{"num_hidden_layers": 15, "hidden_size": 512, "n_experts": 32, "experts_per_token": 2, "d_expert": 240, "d_shared_expert": 0, "hidden_act": "swiglu", "moe_layers": [0, 2, 4, 6, 8, 10, 12, 14], "router_score": "sigmoid", "normalize_top_k": true, "routed_scale": 1.0, "balance_loss": 0.000931, "balance_bias": true, "init_std_router": 0.0188, "lr_router": 0.000455, "vocab_size": 50257, "norm": "rmsnorm", "norm_eps": 1e-05, "tie_word_embeddings": false, "optimizer": "muon", "learning_rate": 0.00179, "beta1": 0.95, "batch_tokens": [65536, 131072, 196608], "max_seq_len": 384, "train_tokens": 689100000, "max_steps": 5698, "dataset": "wikipedia_en"}
Below are experts of layer 4 (counted from 0) of a mixture-of-experts language model. Rows are named router (the router's row for the expert), gate (a neuron's input weights, with its number), up (a neuron's input weights, with its number) and show model dimensions 448-511. Each number is 500 + 50 x the weight over its row's rms, rounded and kept within 0 to 999. Numbers have three digits each.
After each expert's rows: a language model's description of what the expert responds to; "mostly gets" lists some tokens that are sent to it at least half of the time. This comes from a sample of Wikipedia text that the model never trained on.

# expert 26
router:487447604512487462589476447537503462474481515409534538433499474440463553548431462509492582571511490477506561574495504484456545525435618460559428491547528613482545488540495520525529490432500395
gate0:542480494563433526567541503466422550506432501446480451535434515559453535570478529482614460437463446502497515452441501468574472485526483386547463528509539515485472495611508559472508526550443467
up0:594531509537469548579543577473520568515499524509480482475457537545411495548454572543529459383475484524480555541353538372569434420518550448560459495483467529449538482505564524442567448481439489
gate1:499480485467504444506450504532533482510542474475444509482498634501465470460429438457523489491514511487399549475471516517467517510506501597479509527503603537489482536500506414453513474440485478
up1:542545495432506479541468468537460534507460439522501559520468520478493483517469477554578603496527514583567571481574567494573530434571426493514587493519500491590512502555385589486472532485602623
gate2:516398517443421482481537530539590464492459521391473600483520494463540549464558442509500551505504435493548460570420528520478520484492455464520593445516516532522442468488474443486575497413527560
up2:518483511435516507559411559561520463503476519483457615497521574540603496547605462498562603570555556512493613505485581446511552425531474551497491487558578503550526490534514460521488454503509547
gate3:551432547559488619473419404487461512548549503391536490430379448550545428414442444502585406525472429552511395467604494436528467469482566503518445542481383535428515579522503519527452583480553597
up3:540607524531512468547431432468490525456499493502541457517481504514528486566489508450529494447492513501471385420514491527463453532431484517452491468469530498476488537505468499524514480435558590
gate4:494531506461536457540445475515470405486544457543575568453493489426510588507568477459488407392523463442483455426410490600545506508559547471538509519413546463502506530472466527566501445577493465
up4:425576466474525529479458488357471443587480518439563517456486489501511496592492510404489454527533605532543487470401511537560524537531582493571502533520521522483459450573491438539548415534532515
gate5:358390456438441538569424447428442471595406542500552561530526371523553401487526407389514430546583580507478630495517522499499505527501473502567574461482479484516373435461555408511514497500501512
up5:584463464509498611533542492493548575541486535511496502489434503559592456467490464527586480524525463433477515418420479415462507430472527420528487584537449513516567545514456493553505481547468625
gate6:529557525494363484467494495407439553514560539540467558501461486506463453543470550438521635490515457530414539511432509441445600478439543539577546498600476447547603524501512509464520606459415514
up6:440525496510540446564464548594558505469439476381450485517556519514529520411576502497489355558479510435586492454478489597534445565654583513484417548532577542468522498477490438500483507498564427
gate7:452557473540516435408467589452511525503442499433555448518478533535571571442450552467533521466543561494443526564555484489497470451518441515427459523469582462469545557545485493452569463496487469
up7:565455541473485554532506338473497475483600496493386496448492538503491419505561542525420410467406360454494448375456518459570561549485478425520553407519489492495487417534540484525388553467530503
gate8:457430469513459498497444486526545495504520541426540537538537500463519511436440543538559470388485484491458473614501449529505525560380493505509465462476442364577525471515533502562530527537589513
up8:467539493537558464518456490516577551435517493477500491464438570428482558513489457574606517533498446502532483562435478526524464500539496601480572538577548547498509523544458528527589455560512524
gate9:550514503532439513456581532432584568474368497528484477463566513467590477457466508574424491492520560523481423493445466429423513482515452559455485504575574564578468428477411477568538474534500478
up9:546489454465423478452558517423528499493423449548476461464541551447538508441508453563502517528557540477491434494462460488460507551501458492519493545541514545566440382465466510542535471467471476
gate10:491554498505491527522504502510482565515467479469449552537540528549450477422480472454536437579542523436465474418599411541527552542507465508511464478527583537459501539481419482490524565547558527
up10:440521498505580479482463528469441569538497539496363535528522558554534459484447532478570489537542487486518484407611405502495508518545499522540489456581559527536505492523456493406453629571532465
Standalone numbers. Whole numbers starting a table cell or list field, such as appearance counts, ranks, dates and group numbers.
mostly gets: " 3", " 5", " 8", " 13", " 14", " 9"

# expert 7
router:473466533556526442521546471496541523476511489430474462476397576491460500518402684496482553469535486453487515570559564449481606635455533463527506492484498484516512482568495533516505397451491496
gate0:455474524502561522522535500468526554483504579504607494436513478466457457520524516443535476482480551473573554485571430529522548497494529531508518576473532516423477433481534581525488460550448554
up0:516544523454472481437553577563531477562559402523486489527479509516509515487512493466434501443451526504459458550524607393491411461514475478429554474503486611581471553447453498373483537389519514
gate1:484529537385464430434570605536531421388472408546461446491475560425530565477516521473475543634560461436496499486523472479450528569402493481506471544511419490529523442469474532513493413484570499
up1:513509559634579547427454505391364471523554484430579488547530504602517544525491520559450370438529487456445592511491503504526524585467442542474387545560564439428447484574495471545510462457490522
gate2:517578488483499562407576522446492582489482546463501498517513344432549495479531437486420490501396479477582474485478438485520588551350470552627550497539449548413507466377554482553480544545535394
up2:444485491467596499542431561529568489464440416518456430514424629494460501519469489504579456470516507496459529465472544553464515461501503491471391532495501472521508533467421463614550415478447542
gate3:654515518568512569482492479479476457520416635530426469524424489498483552467481514576522529569512522472566515439464531462559559518473520535553553581541554542509441450533471474423457565454463519
up3:417528474390394416512495480449473529469579369393528508481499477485552410527456531413432471461587522410534470597506465538517451549457426476515431402493481488547512584526510550526526548582493567
gate4:491488446531549452424565590541448533483426458506509597605446627436531498542503539565544423478458497482451555499521477529467525649502476580498547469419435530518503529554503496482495402422428422
up4:521467453460506445541537542574488468524529494484508561492489473473484498592505520508585473511458447435456494413460553536365491541451539528518539594500424520516503523544459525536507376512600614
gate5:488543543438483521510457650553555517424502512527504559525598558517422533515502474509413609542472614494504532524553530498525537472514432497516491568486459410572553525481495471542433467482453556
up5:565454498521496510499520396433455472563515457511504433500384443450502467487484502553600430508530360501506510498451458481440552511478558494482452478535542528519484465493530487489546514478509451
gate6:592461515533504505539428470476502474501459503546564480378473548452463485419541493417529488413508521527496517572525466486435517420443570471529558565594562441473488483575506548483455495531492449
up6:445583500544491457450541555579519526512424598496386556558522501549619570528527428591481511496437461487583487528479528569556530528556422528504427486477443567543471497507509438571497473466488499
gate7:432494550529460600500488449523450477519431422487452433500540473512465430471564514585512508578490503457521482528516446484462519489473461585488481512510519487555454527445408458489466417464411527
up7:541588486441532504468536438501599455538489521472552471336478533573439491459546440382473459448498470437509510463503476517511514518449518542483505531493508480556429455438505557500589439567456468
gate8:492499507479499436520457494478507549518501505545440606445571523503484518470563531477530534483548466561455518407445480413557482492492483488460555528514584451533512512446520545548447454533484549
up8:513521464519555486547397616477538501509424421493419589570400520550525466492507483543477450608549578494490544424483638513401513600462505501504483544668518449531556509455602539564445463466585480
gate9:485472555456616482566408524442466526469608561502510551508416508439499605532473462501452585464530500457630452409517520508528559459526457470470540471489525469447514480571508490533530505566443443
up9:523523488442463474585546609564471514430527526452424462357570595527401397509493499495564521535492485491506520568484511501519524440522540515583543431655598445481380442493515460447510512427523425
gate10:482542558595477596516494405516493506493546513502509592424434463532419517543498428541484500538480479547479403491515565554470542437536514493581548526483486480496542458440512532481434477469483465
up10:467523531461442586526468470499467407479560506552464549401456513478477485535493491507495528541451445492509360461483604462469479411434507521503549533481447475484511536458476574542463484443542515
Personal given names. First names and name pieces of people in lists, tables and prose, such as John, David, George, and word pieces like -aterina.
mostly gets: " John", " George", " William", " James", " Robert", " David"

# expert 28
router:505478396550547437569567457507554473531482530389491516452455528405501498608503607518509526437474457436465462438475473547435463594478561449465464466563543586490475418448430516477461440594509468
gate0:476465488453533603588435600530524491524464571548417460612516478391480452500456555413510422518577541517533620404443521489563565563494553563537520463458470498371543402492473480561506489571429426
up0:574459501564455533582493519497491556556563559515469442475494550407511443504502570529478430531499495489542466423448457514495507612555525558471534419505524478385558469609487488486507585535401499
gate1:498471423539505513577478477576520563505611448478508563523469407560459469573506524502559515492467480557464482563565399455407428592504462581528483514587546511588463580449464539613437500491431534
up1:493567507495551547501531506425548530435493550421496486459566516465513585546489569533396526474470572610484433505512588551460456508440568494450525424432519572512466493549468504440562480594535466
gate2:468552504579538415578540553517529458546476472382488441505561534509518437463461512431498523535505450473568452487514489517523537521469540573475524507620522528533484521443531513427485564517459463
up2:452487477502428577503500467528527521511567542486498406538607432530535402538517557492465539560419471528504549448481559440413505504537489595560543473593515400517514497519426482541562526484539491
gate3:556502500562500531552533488606560455503508495559476517518525477494516513500469434504593541496572381516457579483529484559496489564508422492400488489385616463573505511452369563497534510492517514
up3:542515430553554410523507410450489477464419505433476533561459532538539433450368560544505575491436472495473490538536518536562453470465423449487463505442417465529510518490552518581525524541506523
gate4:532497531533498457401553488531457545403409475506477506430488484619550387588496535553362421552444513493506528518497485459407463553472532531369498506535476505509570405423485454454485528572507461
up4:546556466578534489437513500499461488369381492501464482473438520595464417587524558509444417530495482486459514429568491420464512556435510551411511453539494466514565408459400502434517498527513448
gate5:487592378534491453480540455492481466576465466521456487385544403456502611541544460544428508472531448537479493504476421523483510534444455505469496558503436475536585489552431539413492473538446457
up5:586607578474465566590532458485415490399559612415453509536466499518499412553489547451475505513527438508475502549548482413555619447515534481509549428465476428383493437534565538500540599398512536
gate6:510438452515518507594545454481440487591463535493494462535474524520557524465449550531549534508520535411530573491509547420461504599528567530432547553385588522456501435486367476492532533541488486
up6:442465470601512515491632481502514489484505522533485469555499495443471430538535501471496510489487501625571471460505491485450534479470562469554604440544506451460508537519427480512437487467543468
gate7:530505502422404452536444484481489546466505584436489543446525551424462379566555465530473477502561496525482575464431416606527465568559463494484557494557511621498489546557402490508505507605421487
up7:497449548533470507524654584499454458549490436522529507488412417416545499476457529402579535523538510578536447486572535497470525481517491580576452446498505506598513497506551473489387503496505575
gate8:505540541525440451469508424436563473471466459552563482500534528480514578543476488412546540529491430476528511582426517466468537448459444427402526548463581657500451546479472503494542469533461514
up8:519472511538380490487464461558496444495546442499490525535548453464476408530564542447547452413481483551499481512518465480507450487486369459555506421556403484476556492526511456475515592520554395
gate9:471429439567585495588537497539538423529465459455514500620438542415592512518435532501596446518471545566510543520535449471403503433471510558584560474477500421514619518475449547447578542451488526
up9:489471458538552601537525513513544471561494482475545479512483475418527473481439538491556429483474561561443494468511420366420534423494529493538498398471441502484609474539453517417465468517466540
gate10:516576475478557484474427508467428569484494433540465486545494468480470420472581461398641441531576469473494522468511530577513535530446496426518529615538547585438543463480588505513581515460470463
up10:534475440469509560510554540452492392569548601529504545486563548461473545584436470560459549467462527527501488512547466550529473447483470558533486518492409364566447536396462526532503509584545422
Proper-name organization heads. Final words of multiword proper names for places, leagues, institutions and events, such as States, World, Cup, University, Australia.
mostly gets: " States", " World", " England", " Australia", " Canada", " Germany"

# expert 14
router:538494536479519484561515486595420463552503532428512537465477500505390524563414576555549514444532438487592450491503650449520436497431574469507534498574484514451510412601475484506470459599581394
gate0:426428472538456603541453440497524504402490507538568562466538504487571435496454413536459475515527522530490585529510456532486573622464522537395493474459570489589420513533573437564474422460532501
up0:465497480479512480474590433487625512576476506484406530515523661506433535505457569475535476450560533592516514524468582492526535471492433485541515501493479442526561581523512539469491545510459440
gate1:507489468396552493432513514537473512461481480491541520576504521402473490510468528467505416475422563372545469437370464484498520466498553471431455506440517522467523449517567495563446383560528509
up1:568516427466553422432589566459485481506501522512550538590535529461496477444498557522440443507473493449454504479482625523509522594480525490605520532447442516509469442483453552626399498499516497
gate2:532548521458508479504579513536388545514476522442457474511475619509504478522506448451519417503454538478483493516542491547560464470484405564496387412534622523540440537540504508525452528417587488
up2:497505417508494524440440483514638416580469460488487504488409431497552561562476513542487594558579445507465446528549548458442525544502540488438533517583409557569559478454485467474487539584489546
gate3:469475411454531535564449551471494441502478514497504508563548553550420489596491573482595582444559583590397485544479507524513476569485481565553508534472481498460583476553430511527604478477528520
up3:501485496483554440498463533562451483545505471503437482539473538520503516456495538548452439512503471489516473401546538634506460521438445497502457430526544518475519459448519420497466454551562566
gate4:470553468473526450471522481498513506479500571497442501500421441471551529463502491569558530533571496497577469466478596425580474426506471500465586556474455438441509433493420497512488510496509508
up4:620555547453528480509519531494567526490546546528476512321461467488456468553579512493486576548545566535472472478506494475444433511539532446461518543539519523489577503496535564475467508528397506
gate5:497471378514492508448496488583464586494520455509549527490516465616496516491535559406480496442531475503472538509497581439546647533604528452581534496558484507469545441551507543524477432519496569
up5:534480589431512494553514469460508510566515487546384478493453491433457513504411516535505550567551427575517426453454466515544495556391524526504388447415473511451490448333491402425463488522482458
gate6:435530492511580524516447582509501455382501494507525475437510494472442542552536463517516453454469578474479590507575598481535608468453529518586540552409559480560499460462488521454516523524477485
up6:491454466499562519528484534520503476443506449473468488452480481471531507538522359539533491385579548496443620523507498469500535545435565473543500478432522486566528450534504521445577466436432451
gate7:543521457494446520500482476538414468489569434469573569522533518451494475504478533438553502489442462538485556466486536426565524443594604533521543514504437510506492498531466600487461486491427502
up7:520469394485507514484534534462462477553481523504499556486489460417461519476511600433530551534408454487518534418476621439468517492617503470398618495551428504497474489567471595444513480444467506
gate8:419439521440411436493546599489505481481491645501459486485483428507437543466503531495598465536434411481528573479509525516563567575421548554509478519449451492473436408493512340557580553486497464
up8:488415533465493449519481628447503490514441626526484469428518538506462482483493531479595527547415442472479553380535519512468506575460594601506417519427480519475492447510511398554507523548530561
gate9:497490452504506471498504488471560548536579487566483460498537444401496519473544527423569452503458463512547439414448571420488471477492480478472488466525522511495510447521461491498459466465488442
up9:544498478572520467480492501402512555437537457482513521486515410426549493449507502463574424431491549511532490422492528417422472512446428473525395452539503459511431496515477493480452469531473479
gate10:489506464547498433436409494566400414599562546539498514480405560502542569454542528497662422485562443439490524503451497554432485546462465376482497472449531534523424566440585584501581472526545572
up10:498527533590520517520538451491485598377463492459474512573526514450459434450525462507381532498486462544499490475553457433541528486569478561499519534522481491472563483634501462536411480502406466
Title and name words. Capitalized words or word endings inside titles of works, places, teams and battles, e.g. King, Love, Stones River, Lost Girl.
mostly gets: " King", " Love", " Little", " Big", " Press", " Good"

# expert 1
router:484446508418545466528493515513558501472542486492536614471466499523450570505459502465514533457541523420500480548524578503552530500482517474524496489433446512418529496546446547406353553562625435
gate0:523566530465451473400483510576496550439482490549490511534560495418502353486493412466487506493593510428530554420420563466468587515484516463510557526502599564511564394435472487532427496493521478
up0:399494487594596492495452461504482478506463488530433474462439492511470573533495461528480618515465513492454574481480451439423523482522475541519531488549492403421536442438460508537470365556484429
gate1:485543496558448527495401482509472523429574450518393471478421501499451437529472568597499577506527433448506496501396469517543503508468544470432521565562514493477486496522493405542526585495519474
up1:429494576528553601496598492482542513475503513484465431450448564488451629465548451498500541493475596438396551452462425433470556467533511459430458535466549451519471555484504537468493442497439524
gate2:510477524428544482466532494440444535494445488484503481516499446533471425478444527419434510578479446469475523508471519414532484434545556425467520565487440450541544530503438561403470412447575453
up2:504488569462618457499505521551488537477412478540482497556482478494517461467395507519475508520502495445490515510556559444533537432446608437530492448493413477514586601497406541373488453428489539
gate3:439528522512496534492474486414498472494553504373461476509504489558560561544473602546467492503528408493517435458468491541536435530567536583499451560529475516457588499545446522522452502520515495
up3:490507510429507484515477556466507456439423452487536557454440606474486501475516465518506496560435512575533441459529471445514479504471537530491565460496500438564430487523517529554476473565449478
gate4:456478556513470515548526524450518515527519478382423587517449605463571458548472587482562509502504444459482522555465493533488521529552532496450501478569584517528532448555480368618556526553494522
up4:540475490404455513502493554504550483577692582445419559541417573438650465477533493421517460511554539458498532624515481471508482517516492453391452441504516559554539449462425416489601554554462599
gate5:467511539435441496502454511517567455493482533449489462542446501424467498471464517452480486542566542572406455445515502471406432454556499402453483496506456560473478457453477433519506464454513479
up5:529553465490502559382565601522445574471505584548484514483533549560527486489495398499610478526500438553597513558546516530576480472535548598608508469483532533514531495542509457482440591465498560
gate6:533481427545494587501467565484559525525545493490524516499459526543529516538432502467489517453510526544511536475536587439485431412572518515476428478557521475496506410520646539617532483474528471
up6:545455521479460539597519512549400481520445578591506481494529472526442564426510548477497479531506476526507616512450507616496485618458414552487551503493500532497422558451408468433500451530507469
gate7:559368497452531487502507534454427549424469377477478589591486493475499511468520561401418420457603526543548502494495490548543560548433572509445560473447556476512480500483437428459459502541501611
up7:526507557555490505517564440549566559522493498478385392469337526452429509520562394568541475509533440586536572460516511382491502480578506448432491541554478516526465508480458490466449552547480531
gate8:466492532373545481571515569513518423460518552533581536504469539489487466537497519481511456544557491463477344595472566420539518579539514520479440499370465529520518435518460520541514487491518498
up8:555536377521557473439555423480493583557488467411518465539562460507534559519567444534482551494407497522537512554504424546485511440520468456472541487573549422476517542579546532523459621532431535
gate9:400457506492514455488389509532425526441436539480497529444470432485565481488501543569420414490429442470444480521551525444463472450548556530528560573509464487490469492594490392476437539512554510
up9:436411498584470552535488549447478531501549575549494472506467452562527471529513473406444463400444455473447540546493469492438506462545519547517504461514432425473533451503488500463496595570522441
gate10:563494573496557517476539503544483555506534468511511517533555517531478505516457459475526473467524499470522435456547526443467408520510392602461524458489514582472522495592556493397568530505415504
up10:498492576554509465464392484510525492524513532490557570546446503418646487463557483461528527508463495465493478447503497426510388538472471506510414474440501474536497420511459565435539495424452502
Clause-linking pronouns, conjunctions. Pronouns, relatives and time conjunctions after commas in narrative biographies, such as he, his, which, who, when, before, after, and by.
mostly gets: " he", " his", " which", " they", " who", " after"

# expert 20
router:503523539469555437539546449551418533510449487495498491451527491465508535564459487515477484436569520533508459537470432498573554512440567503426545420543502575400577604545457531462538527541540529
gate0:499513488504472533598630507533584515474575480455504540522512494596491485507575457455433536503513473525496531453407538511406484538463502514561470430563571547483509497522509511510549537566523491
up0:493434379474509490487480534535548414487537474419511465467449505617541535603512406509489506466527491475424520485464548473389405445563460465505494513510554470467492447525509563409514447552539534
gate1:561486442493503567466486513555557428490495484556490528540549564474572558539485533410535490691463508466399534454519512551522394473460495566577502416438505532439568517452565514532536419577500463
up1:523500445569500444467500520564538450494517526522429568388451541511445569521464596455512490583478495538439572548485522501527471453453520600495449506479473420515548493477508435469477512523497435
gate2:566505564523438499510486438502444542549502479494604616514575544483470548564530514517457644496456459462498449497438552549507462420437475566405612454567489480548489556563549487562546483511537466
up2:615520594496429517504458501509461517493512527516515515503587577529481462572477496484464573445440468517497455509526554529526500474423532503496630483547511424601499534527481428551551553609580466
gate3:486467531554444409550507549477472520490486560420527410530472464479493549510528484470497553474474490520441488558440460516553461464459442475397533476619456535455530489531520508506495529465565523
up3:417547546515404522565500452467491453490579578495474463504516517529508547477558484470455476514435502481410527517463520466474479416490492540478515472588457470557588406517355526549470467442525466
gate4:506512505470531505422573600417471513434573505483561555453476455404535484578384567437589564568507528546571489629478494457583496497488535453511450615443479616543513506465492505493540472470484529
up4:468606510442487581460511481420475407498480534519495434497518567560525518473467433591552525586527489526497549494477421569483483507506469458595447453539505402558498513449513522481596479388567583
gate5:489596459449508567617580470565542448437475507469425515628522470453540417494493394653506589625515517520473494547581579525355478471504515525523434458487466550458516527544547455483505528481541457
up5:618539479412462533572542473555481479493574530510446472491478539469564457432493494623524545605495541429474509481512610514475522460544478448576464458548470574470475538399571512507526456509528500
gate6:446548523495477505441544507432431487437502501520505519524507515504542500511514470567508479620588523557617467510483461446417461453494414456496429526549454484543428534524424451528602500479605534
up6:563514410507466504559433509419516478599460454438461418476426559569403525456536504460523532484386455440445514490528495499469460489543555533526499520545469368352415473501534525410526538534465507
gate7:524499513566498559583518491527500525551520461426450533522497545455490512480456430505440428485567442557474479471445457483493469603468580504478397549407553507571492491558459486548461552482439510
up7:435405515402596362477476491480525456435493448562528454524472523512444539455561502470584535496553531534462431533567556505546644471521493527536526526541500591452474498426570468462534417550562506
gate8:465427403468463480407434422488533626484566439463499521603476540424588559414544544457463521469494482480422599488512525591497524474497506476452609453542462503436413564528443428522490411503497528
up8:462467418518437468464474498554530508536584410443514486606538501415620548438529509505413576472504437462465495544478508536473512538503535507463636482521408491518520593553484440509485386485513549
gate9:530438503539452560556463574431491500589518477576429586570515535449523537524514464498553536532453448502427514494473486509476618503479458493556489488459497475560490526547476394479402506449568493
up9:455516525552423523531445474583486533542391451514468511550535404462532434609488415498531515525576503485489532445487445585514556482584542498572530549435442535454549533530402465574504544438536474
gate10:494483520544483410528429460479555397498518432489432487513537512538459532526447473532501419497464560583501515529546472567563376562536490472544581513515506431465482450411502475513379496457543508
up10:466539582486541490528502584515462471482559520514547494402376534553490497475577478567377466490543546516447451499511505474542547533587529545531479436516473487484471547534546550473481479432433524
Table column pipes. Pipe separators ending a table cell or row, plus header divider rows, in sports results, census and listing tables.
mostly gets: " |", " –;", "|---|---|---|", "|---|---|", "|---|---|---|---|", " —;"

# expert 11
router:624527488480524380506569487619535488535490488529486453424569578552421485515527539595466569469478474522472520531598515538491449480539437558499486452515568457425522564504433627516451508572550462
gate0:564473505653527484568372515595554506522392532503527540492507466593552518538515561512503517629463594557543628547545475406417526492468498550561493596504407518482566535612414527528522526511534512
up0:491510496502470454578496438503516540547541572433539506411502471560478591544471476514523559500483587635479547505454463459577484488524430536533518499418484494531509534455504580440534468547479502
gate1:436520531558485538534537532468348555533527485462466551437496494535600455465480469505544567564464396502514448454504538431459468505492422571526498413496533494500607534500489550502487503539403475
up1:481527560492434459518582458489407542556564512549431455508471508420505468468433527546447533500547418516521425480480380528408464547451509546460485594470498531525517473472481649546462497506477458
gate2:542435592406496452463548501586496534444432577575442550609575454495510524581499473501484465574451471511537523461528547579531506503472481558429576521491488487575463411509539506516391503538503480
up2:513458582552536470461485505539502438442538453527485486518502415522526517462451438537468471571560527555537559454538494579488531545488467485441412547494480448443502486492475489522439516543548428
gate3:457447478502494555511528475587466408496445464501455444450453508554417437520414479527472513515521404511515447465548400569528490463450367517528479473475518546588536518446580501550575517477439416
up3:476559484554450526509470527576462506490463473497498510458422485566469452434423563516517535508422459532506495461557418551465502499492407508459465472458572646592491520529547491531609499452471431
gate4:445476518507441519485543506512516469464450437587474553543501492603483437462533562410453616486414477491501583510524493552544509502370512565531559423558532457397465518425486478618319584522512494
up4:485537528527482587509395472470561570499601466462476483380496475496452562486392488525542486587486477508466544548421528428566461481551548436483437652406523534531414456512583540440670463438502575
gate5:532541492590448512563455419541528493520566530507439446531553447436457448436512476527466537585484369454563464497524554484514497475519488495502515541455518592484477504576572514544475485483552496
up5:553557506451561528463576510411513497461434456502560494431476504498568511485508490455540568461601554506557561437428440591504392490462496523564520526494463473514566475497494540555494489463392599
gate6:501598473485471528513462471496534515533521500486574525454511482579516445572469536475471469535450450433506440540476506510530466447623570501559458447588503513448458458447504538494499502431523462
up6:508526559501487492571422429496445493539521472499508511475469460487460464587463547478471541488512451512497563533558436587549535482588464440475509514543487443482516588528391572389450493457521539
gate7:535459623451548512504549506495516426502498567373449516464499467535496523461448440557540572527542485537432549471497455548646490524468531475413515516501549531460481470559445433514531401561472468
up7:489514437477574411556588513464474574497452546464408527541483432448587432528464494532424510465503546594542550482506511463584467489514533520495542468409552521524513446532498477443530515468497469
gate8:411498499420517615525459505522564461509408562567527449463511570525484509414421478463509580538583442484510493443435471526446481592440592444460509451509537498445548499436538568452482556434495357
up8:628497412482517529518571532404435531543493501485513563458489513451554565457572470510396405465458470547485449492573507496483527394537458542452513587452540445529473426538375533536542467548513559
gate9:527538549422499572525492568492586419453448560470477393534478562544513479563496478508499493599539622429494491439533530377501475499579539426437491487539430437501524492527438460437453481496519488
up9:512542482548456556390422538493515482537509499531535420478440568547604511501531571446520495556607511502518517486521509495539453584534607376384420586504531565588538451533465565577564382497496492
gate10:525450454477448481544493442548535517560461474489434533501481503450514439517464467453566483514490452481562544550491502532535427500517532479463465470524464488578497464527639492403511430526502510
up10:543410485479455513520512446497523476581450462434449512427385534450531432538485484542552495501471476496597563533566495470520431454503625547500450528538519485513580525558592478505561453534456543
Digits and headings. Digit pieces inside scores, decimals, times and ranges such as 21–25 or 77.6, plus == section heading markers.
mostly gets: "000", " ==", " ===", "00", "|---|---|---|---|---|---|", "present"

# expert 10
router:556534592508531415576490467535566480471459560493516504418423512494493477615428567498480482531567508486508480446513540491525544524525511455481557448484489517474525449577458458505445497494550429
gate0:415477481424414436588463510423411553467532505460517470457520448462557568544455547471531472544454531464555524452479476574656560404476387535453581519528536527497417395530466537584460471548495441
up0:501527552499500515466590614525567540549536409568554506456495496458541516454463555484528552603612425528421451474495598461452491451496502453551486488514486391506530477533486612529476426539585506
gate1:482537610510438488535489484392569469413445514542566436459521504547537561506445479520453512537521617527559386453473506482526494527590453494538566474486621508539531475462570552484541631432532465
up1:482505457532428461437419491510459470498488529451564489472457460419524507488497521463535418491515444454574480440500530425570460600455516535484474558527451537407518549540390526503515455514590464
gate2:445498418561462566483550523504442474523450508454485518460550533473449465552515523486451486499445459487453482499491541568496407508513519445496579581487507456553492527559569539531505523606520490
up2:428468492383387466510526443432510549534582404543496490496427510464651460572412515510557502546612485629497502428535511411430475485589574525504438519555534450460494477496462517460441451562624502
gate3:480579493417481461548538544526481469556600552531514528457594492512467497467581561557606526521491393489519576358453505481519503434429492456460481599482386513505500389540509619549456539489577520
up3:486442522553509419517545469453501508512406444494503515553428478485445615521546484434488516580449525481511447562474480538519474495484444534502587479552578474457467522507495410530501447529491548
gate4:549407441513480560480401527487609474449470515419505455516477522474498421501558567515514494553440534410614530455536531458497475479544517454529492417354483503497465550531493507496563424537530425
up4:586495423510555462487492408485495452482572542437500490535496524542430521485508563473474490497475502546446469478489563413454491502462537506471575462521444530446576497398510420476515491492562482
gate5:477425495461525428528503459551378589546464503473498496528502458506563510491485529531518437491531455617410477619467533472456567546435513519550532476558531505522557582490551465455537458505479419
up5:544501568485495544489559464527600483437550504539566536457493537442448507570514469502545536436526464406530500443549481494505450420526489432479486439514520501516525497498448478571510383580564548
gate6:542457416576409459452456503560536540587426531565538548587539484565481558434513454537527450460474447395511495468515519471498579508528465508435498408421518517551531499451562590514440469510506575
up6:498439520507595436601448480403376451461509451473451541506525510466600485516468481498502497445584533492497498513469489583539452525483531463595451625619563484493471473537462427490515450507500515
gate7:566526648456493570533530426603556402470476488461629468541556506506525521424602488603551516542497456495542489539535383505551458565507518447550456459472529487505534520464512553454490537445478465
up7:453366508554485420497470566485420461461506534540559551487471448556471493516477467399458407528470521518511463474446575454480554440526512509397578437540517495489535533534542486488489496491482481
gate8:453469476460603484522523520526509498401526555482499463452480479491444394477514511547466548505587539383500558575493425510496512575499551463520518471496518472437508546445549424486527572547547477
up8:446534461538433491493553511487546588537432522497521427512503464567488621508481518448523554547511555562491529485471486482472443541530449589555469452578519495573478486504518482539526457425469498
gate9:501502535419557503601471489533509582493504521540444513490547484538491380428450488485452555409509557466457417487454526543556584494555533453526489489519567461579582489479544459473421504439494527
up9:485484465569465461518473513545384460567574485496506470490432531414438589445557468551484371537501475568614549568493515430522506499495484510521542435536394503380460530547495527541502501515427448
gate10:520562429480443448473463538614567440527587500462540495501499503529481495500486609522433505491458525485508473516320471474486468513575478396558449456392526550526611589511544551509529490457396474
up10:537528494486465397480439583577591420517505456484519544514566492494496555554512539495502504534521539477487492543403416517478437517511479464533482398415479571472576609576532530579557448456429497
Months and time nouns. Month names, years and time words like season, year, week in dates, tables and sports records, such as March 1, October 30.
mostly gets: " January", " October", " September", " August", " December", " March"